Experts of a small language model.
Size: 8 layers, width 224.
Experts: 128 experts in each of 4 layers, 3 picks a token, a softmax router, a shared expert of 64 neurons.
Training: a variant of SOAP for the experts, 573M tokens, 4771 steps.
Below are experts of layer 2 (counted from 0) of a mixture-of-experts language model. Rows are named router (the router's row for the expert), gate (a neuron's input weights, with its number), up (a neuron's input weights, with its number) and show model dimensions 0-223. Each number is 50 + 15 x the weight over its row's rms, rounded and kept within 0 to 99.
After each expert's rows: a language model's description of what the expert responds to. This comes from a sample of Wikipedia text that the model never trained on.

# expert 40
router:61 43 76 40 61 50 57 46 64 87 47 56 46 58 27 51 50 37 46 32 41 27 69 57 61 39 43 62 44 40 63 61 51 39 57 51 65 71 63 66 32 60 46 55 56 53 54 31 30 49 48 62 65 56 60 61 53 37 83 76 25 43 83 47 18 56 43 25 55 61 55 57 34 66 55 49 26 21 39 26 38 50 47 64 37 34 71 46 65 55 74 43 52 32 59 52 40 70 40 26 34 46 39 51 44 43 30 29 58 61 65 34 42 44 41 56 65 37 60 34 26 25 61 59 20 38 28 63 41 69 34 83 55 32 58 43 32 62 55 69 63 77 62 40 15 62 42 72 62 49 53 33 85 16 55 79 41 54 76 39 51 42 32 48 69 51 60 58 43 33 37 52 17 39 29 35 43 52 38 38 57 72 39 21 85 78 44 52 58 32 59 22 51 34 44 46 52 44 56 65 57 24 55 46 60 61 39 27 57 50 65 32 34 50 55 64 44 58 45 45 38 49 40 69
gate0:45 36 66 50 62 45 65 48 63 48 34 37 59 54 45 40 61 52 68 53 31 32 57 74 46 47 59 42 27 66 60 54 43 26 57 51 39 54 48 67 49 52 48 36 77 61 44 36 23 33 52 57 55 45 70 26 64 44 68 47 34 57 58 48 15 19 34 55 36 42 70 85 52 42 47 76 28 21 42 42 41 62 30 49 63 34 70 55 54 47 64 25 69 20 57 47 52 56 41 45 44 67 54 40 36 40 14 47 67 50 55 48 59 71 55 76 47 57 47 65 58 08 53 23 30 69 46 69 42 84 64 53 68 50 35 54 55 64 13 74 40 69 45 33 61 44 29 65 48 25 66 65 70 58 72 33 35 32 67 59 40 47 63 22 64 42 41 74 42 47 52 42 53 56 57 43 49 64 48 47 49 80 38 35 70 42 32 70 80 44 20 48 64 27 46 60 41 61 87 79 84 30 72 52 39 39 37 40 55 53 59 50 52 52 46 62 62 45 54 43 69 41 46 37
up0:75 51 45 22 58 53 56 60 81 49 37 44 50 54 48 27 22 30 41 35 29 65 58 82 66 49 40 33 44 48 57 58 47 50 58 44 49 52 84 41 51 34 38 52 40 50 71 58 60 39 39 41 51 94 58 23 58 75 31 29 48 42 46 65 50 43 43 22 66 79 75 33 51 59 54 59 58 63 39 39 75 76 59 69 61 45 38 45 17 61 40 31 60 49 42 59 58 30 52 45 38 54 56 74 40 50 42 40 47 54 45 37 72 52 55 81 46 41 42 60 20 50 54 46 43 38 57 48 56 37 72 38 33 50 45 45 68 52 51 45 17 53 45 72 60 22 78 69 57 47 50 29 47 53 40 62 54 75 62 97 42 52 42 58 46 63 55 44 43 39 32 42 51 38 81 48 28 71 49 81 30 70 50 34 33 62 36 57 40 62 25 64 42 57 34 35 75 61 50 76 53 44 52 56 50 72 72 27 48 23 28 46 49 37 34 38 52 46 81 45 43 79 41 69
It responds to: Hispanic name pieces. Middle and end pieces of Spanish, Portuguese and other foreign names, often accented, such as Hernández, Chará, Dundee, Mohammedan.

# expert 52
router:48 41 44 43 75 30 62 49 18 50 38 48 55 37 67 64 31 53 32 49 53 39 69 38 74 57 28 55 52 55 67 51 61 39 48 59 34 32 63 54 64 35 46 70 54 27 49 45 58 60 66 53 55 55 46 62 54 46 43 75 59 58 56 50 45 52 27 55 60 57 88 37 59 54 50 43 45 37 48 47 40 44 33 60 71 45 45 12 46 42 60 51 28 39 53 41 54 67 16 41 20 36 50 56 78 38 26 35 55 52 71 51 57 75 60 45 55 60 42 86 59 62 43 39 73 64 06 53 38 63 16 59 34 29 36 48 43 67 68 41 65 67 43 47 42 15 73 72 61 52 44 47 85 36 38 57 40 56 55 68 50 43 54 30 52 37 40 34 53 42 53 68 21 52 87 25 45 50 33 65 69 39 46 61 75 22 58 38 43 48 24 39 46 63 40 61 48 37 80 62 53 41 56 49 76 78 41 55 56 37 54 69 87 72 32 58 39 43 24 41 32 66 66 56
gate1:57 59 77 59 61 35 42 40 48 59 60 65 34 51 67 58 65 45 68 52 76 49 38 51 74 55 73 54 43 56 55 09 58 37 67 64 47 24 68 53 50 43 56 62 48 57 43 77 84 53 50 65 71 33 60 44 46 64 65 50 46 29 51 68 37 83 49 43 42 38 56 48 68 55 38 53 45 39 52 53 42 43 54 64 68 22 25 55 58 56 66 62 88 52 59 07 44 53 72 47 49 35 31 69 58 14 82 34 32 59 52 27 43 31 39 71 53 44 71 43 55 42 37 41 39 75 57 49 35 43 71 46 29 58 61 83 50 64 68 57 61 56 53 51 33 68 45 70 25 53 64 13 78 67 54 46 43 40 15 70 50 29 55 38 67 40 41 46 55 66 42 18 53 57 75 37 34 38 27 29 62 38 44 44 64 26 43 40 66 42 50 55 56 60 30 43 45 65 58 53 40 33 33 49 67 35 50 62 56 41 69 43 12 51 57 60 48 64 42 51 49 67 21 47
up1:39 45 29 24 23 55 67 55 69 52 61 50 62 62 51 50 51 31 36 62 36 59 35 60 24 54 37 39 43 52 32 62 54 69 62 49 67 67 41 27 39 53 56 37 56 70 69 24 17 36 48 51 42 55 74 35 29 58 39 38 45 63 45 42 29 46 30 29 48 49 35 53 27 15 44 59 73 61 67 46 69 50 68 51 40 81 49 55 48 41 39 33 47 48 37 78 76 58 43 44 68 72 42 22 42 60 18 43 60 61 41 59 36 59 33 22 57 30 37 46 40 48 70 57 36 16 50 25 56 48 52 51 60 67 46 52 43 42 34 26 55 28 65 47 67 36 40 35 70 39 49 65 20 34 58 38 52 86 60 55 66 70 55 78 33 53 26 72 57 44 51 73 42 40 34 41 59 52 66 41 37 43 32 52 46 66 69 70 62 46 59 26 40 45 78 73 44 48 47 49 38 73 68 59 23 26 50 21 42 54 28 44 66 31 42 34 83 44 74 45 49 37 54 54
It responds to: Word-final suffix pieces. Closing pieces of words, especially Latin taxon and scientific endings, directions and compounds, such as north-northwest, length, fibulella, amyloidosis, idae.

# expert 15
router:51 48 37 53 20 41 45 62 40 37 36 64 59 72 27 23 37 46 39 62 41 55 27 57 82 18 29 47 44 54 34 48 25 60 78 65 62 26 49 37 38 73 48 68 30 59 51 60 36 52 59 80 61 40 45 63 38 47 71 44 74 50 61 51 26 58 51 41 53 55 51 46 41 51 46 47 40 26 33 39 44 49 39 61 23 62 47 76 41 56 60 55 68 47 67 33 39 77 57 56 39 59 67 64 51 65 62 62 47 50 47 62 56 53 58 25 48 40 37 48 42 56 22 66 45 62 50 54 64 54 39 59 30 30 44 51 36 63 34 46 33 58 35 63 30 27 36 63 51 64 39 57 93 24 29 56 35 53 66 85 54 71 78 33 42 40 58 26 55 32 44 61 89 62 28 76 24 53 61 63 41 72 55 61 49 73 15 47 58 62 34 25 64 50 56 60 52 54 29 32 60 76 28 50 52 56 44 51 65 62 46 23 26 58 39 57 45 51 36 84 39 32 74 45
gate1:39 43 75 45 43 38 29 35 38 50 30 81 57 61 51 61 59 37 50 61 31 41 73 44 37 61 29 37 52 14 46 47 82 79 40 56 53 57 43 37 37 63 51 40 58 63 56 79 64 53 64 49 67 21 51 61 66 16 70 30 54 62 60 36 70 57 51 42 27 28 44 50 67 60 39 61 38 54 52 57 24 24 61 75 46 57 73 59 63 51 48 54 48 76 64 33 24 65 28 25 53 62 81 75 38 60 53 57 23 54 21 61 45 62 46 49 42 63 25 61 55 33 16 44 22 69 51 47 39 57 37 65 47 69 63 43 36 52 78 34 50 70 40 48 65 55 47 54 31 53 49 41 50 49 44 50 54 48 45 49 62 55 34 39 55 10 54 24 71 51 21 49 55 72 35 65 52 67 51 67 30 59 31 62 30 53 47 28 67 42 53 51 42 65 63 28 52 48 43 50 43 41 49 48 24 74 61 64 16 43 53 42 51 65 28 48 85 62 43 62 63 69 32 33
up1:31 36 69 39 34 33 38 43 40 56 39 80 57 33 44 62 36 55 62 68 35 68 74 39 64 43 47 38 70 44 39 34 58 61 34 74 45 66 54 43 08 50 56 41 58 52 50 53 61 50 51 67 51 50 38 59 55 30 75 15 46 54 14 24 46 40 61 45 65 47 45 19 74 61 59 48 31 57 59 42 15 52 50 56 48 57 48 84 42 60 51 64 48 49 43 61 04 58 62 59 35 42 53 85 55 52 51 46 61 60 31 78 40 60 34 28 30 63 57 22 54 39 47 78 52 71 32 33 27 58 40 30 48 50 74 30 34 49 71 40 47 51 48 45 50 51 59 52 47 76 60 51 31 68 51 48 57 42 20 34 71 77 45 71 58 35 29 40 34 47 32 41 56 48 38 50 56 69 20 54 66 43 48 33 45 56 48 10 54 74 49 44 31 61 76 27 76 54 32 61 41 59 57 53 23 57 30 68 48 48 51 50 52 75 44 47 73 37 54 46 74 46 40 53
It responds to: Table header separators. Pipe separators between header cells of sports and results tables, as in Team | Pld | W, with some semicolons in lists.

# expert 27
router:65 62 86 52 56 49 67 41 28 37 50 70 60 61 40 36 59 61 47 32 38 09 63 56 50 58 60 73 46 19 51 63 64 51 80 45 64 55 26 42 70 48 46 33 27 53 51 46 37 38 42 77 45 32 54 42 55 53 50 71 61 31 51 71 57 58 55 54 57 62 40 42 44 35 20 58 41 68 38 72 72 40 41 70 28 45 63 27 56 27 54 36 47 38 75 42 52 49 53 41 32 65 42 49 52 58 59 22 40 62 41 59 57 62 57 20 29 34 44 43 31 36 58 63 31 30 77 59 63 85 26 48 39 57 31 50 35 72 69 59 73 65 32 59 45 50 74 36 44 64 48 31 66 48 54 55 62 67 64 60 43 28 36 29 75 39 51 33 26 51 20 42 44 60 36 60 34 54 47 77 84 61 47 69 57 57 62 54 35 71 48 28 65 20 56 22 48 64 36 45 56 62 18 53 69 68 45 44 59 52 52 62 28 39 39 84 39 59 41 38 60 30 57 26
gate1:67 60 89 48 34 29 63 34 51 54 53 63 51 63 70 43 50 64 39 60 48 24 50 80 56 46 80 77 31 45 41 38 60 31 59 40 53 55 56 90 54 30 58 62 47 43 23 48 54 35 43 23 60 33 63 71 29 51 76 49 48 39 73 78 59 41 42 51 54 71 57 53 39 58 52 43 59 60 60 53 33 24 84 38 46 05 38 38 40 48 72 56 44 36 58 32 41 54 66 36 50 89 53 37 83 64 37 56 39 64 58 62 58 35 39 49 45 54 45 44 33 40 57 33 45 53 47 22 53 95 51 62 51 25 34 82 57 51 34 74 69 55 52 63 63 70 47 46 59 57 26 54 52 47 35 55 67 29 60 30 51 59 59 40 37 73 65 52 37 10 46 37 42 58 31 40 53 41 70 72 63 53 32 45 53 63 47 52 32 37 29 63 40 11 48 45 58 54 28 58 51 58 67 44 26 25 34 26 42 48 55 54 50 38 57 57 40 58 48 67 61 48 50 42
up1:55 60 47 61 57 42 24 47 31 44 47 53 47 60 45 73 57 51 52 64 56 69 26 57 60 61 72 44 50 33 41 54 50 61 55 41 49 71 50 67 74 58 71 68 39 47 49 22 67 46 62 33 39 34 68 36 69 39 75 63 67 29 66 52 58 46 50 55 49 73 71 72 56 52 21 74 70 52 43 60 37 27 71 38 50 42 22 26 44 66 49 67 47 53 64 79 64 73 68 34 54 51 28 52 44 28 38 54 50 53 46 67 45 60 81 57 43 52 52 77 34 50 42 57 40 22 76 22 36 41 63 53 60 48 41 61 66 45 70 33 52 51 52 70 70 86 48 49 49 51 55 49 47 44 33 52 68 39 45 50 63 63 82 39 51 68 44 45 47 43 72 16 74 66 43 41 39 46 43 69 05 69 34 64 48 35 44 46 25 60 43 66 57 20 37 43 26 50 29 44 12 73 18 34 35 34 30 26 44 45 60 62 51 48 52 55 53 25 46 65 69 54 21 45
It responds to: Pipes among numeric cells. Pipes and semicolons between numeric cells in data tables such as population changes, player statistics and climate figures.

# expert 46
router:45 37 77 32 30 71 58 57 36 79 43 55 62 51 54 34 45 39 57 42 47 39 64 43 60 26 35 65 57 51 30 58 65 40 35 35 39 52 55 72 56 48 35 57 52 49 45 26 46 34 26 75 80 59 32 64 43 36 54 56 34 41 44 56 63 57 36 35 42 54 47 60 45 40 18 54 31 35 48 50 40 55 36 78 24 28 68 40 53 44 72 29 30 40 66 49 56 52 64 89 65 51 91 58 71 47 58 58 55 56 76 64 75 38 43 48 49 63 48 37 34 29 50 59 31 63 70 75 65 65 29 46 53 57 50 48 34 11 61 92 52 55 49 33 22 63 13 44 42 51 42 36 63 35 56 36 45 55 82 64 38 38 39 67 54 51 52 34 33 50 37 46 57 08 20 51 68 47 76 51 60 55 50 56 40 59 45 43 69 44 63 45 43 46 61 45 71 35 42 79 54 51 38 57 55 76 39 40 42 61 53 28 27 50 67 44 35 86 59 54 42 53 64 22
gate1:61 41 51 51 57 77 40 72 83 61 20 37 29 62 72 54 62 49 64 51 49 45 61 56 62 40 36 54 60 53 52 38 41 42 14 75 52 46 50 55 47 68 58 52 54 39 57 60 52 47 53 20 64 46 75 33 42 47 50 51 31 46 50 41 36 39 43 59 62 42 60 39 63 43 37 40 53 51 49 54 91 82 47 51 72 37 55 18 53 57 81 47 35 50 59 54 45 68 72 35 68 52 67 35 22 56 34 44 41 54 61 16 35 25 46 78 72 52 67 80 44 49 49 53 52 45 68 43 59 81 67 71 55 36 46 31 47 52 44 37 34 59 40 61 46 16 35 57 51 67 52 52 86 48 42 25 49 35 61 50 38 41 41 59 69 83 51 47 41 23 38 51 64 49 74 71 66 67 61 47 10 62 60 46 63 61 44 25 29 49 52 27 69 40 60 61 49 32 63 60 73 54 52 61 52 50 46 50 57 34 39 37 62 80 57 67 87 82 54 57 51 78 43 79
up1:52 58 47 48 66 45 64 33 36 38 61 62 59 55 23 63 51 23 19 42 46 48 52 66 64 50 66 78 13 37 64 63 61 65 82 49 57 38 58 42 52 43 22 52 82 70 42 36 67 65 68 45 38 34 43 50 48 32 72 30 66 70 25 59 55 83 31 54 48 77 71 58 40 37 50 58 57 74 42 43 62 43 58 48 46 51 66 54 39 40 46 59 83 62 53 57 49 28 48 41 34 27 09 66 28 40 47 28 37 61 62 64 58 44 60 54 32 32 32 46 61 61 63 21 43 51 31 50 34 42 32 66 42 75 36 60 72 92 57 28 60 62 37 34 51 55 55 60 29 35 63 73 25 51 50 77 58 58 50 59 72 13 52 43 52 39 61 53 73 65 70 63 36 51 59 54 52 35 55 39 36 84 59 55 77 59 74 62 66 43 57 62 34 56 49 49 42 34 46 63 61 48 44 45 37 58 78 30 50 56 40 45 44 50 56 58 25 37 29 47 61 37 27 52
It responds to: Surname first pieces. Capitalized opening pieces of surnames and names right after a first name, such as Tom Spinks, Kevin Montoya, Shawn Marion.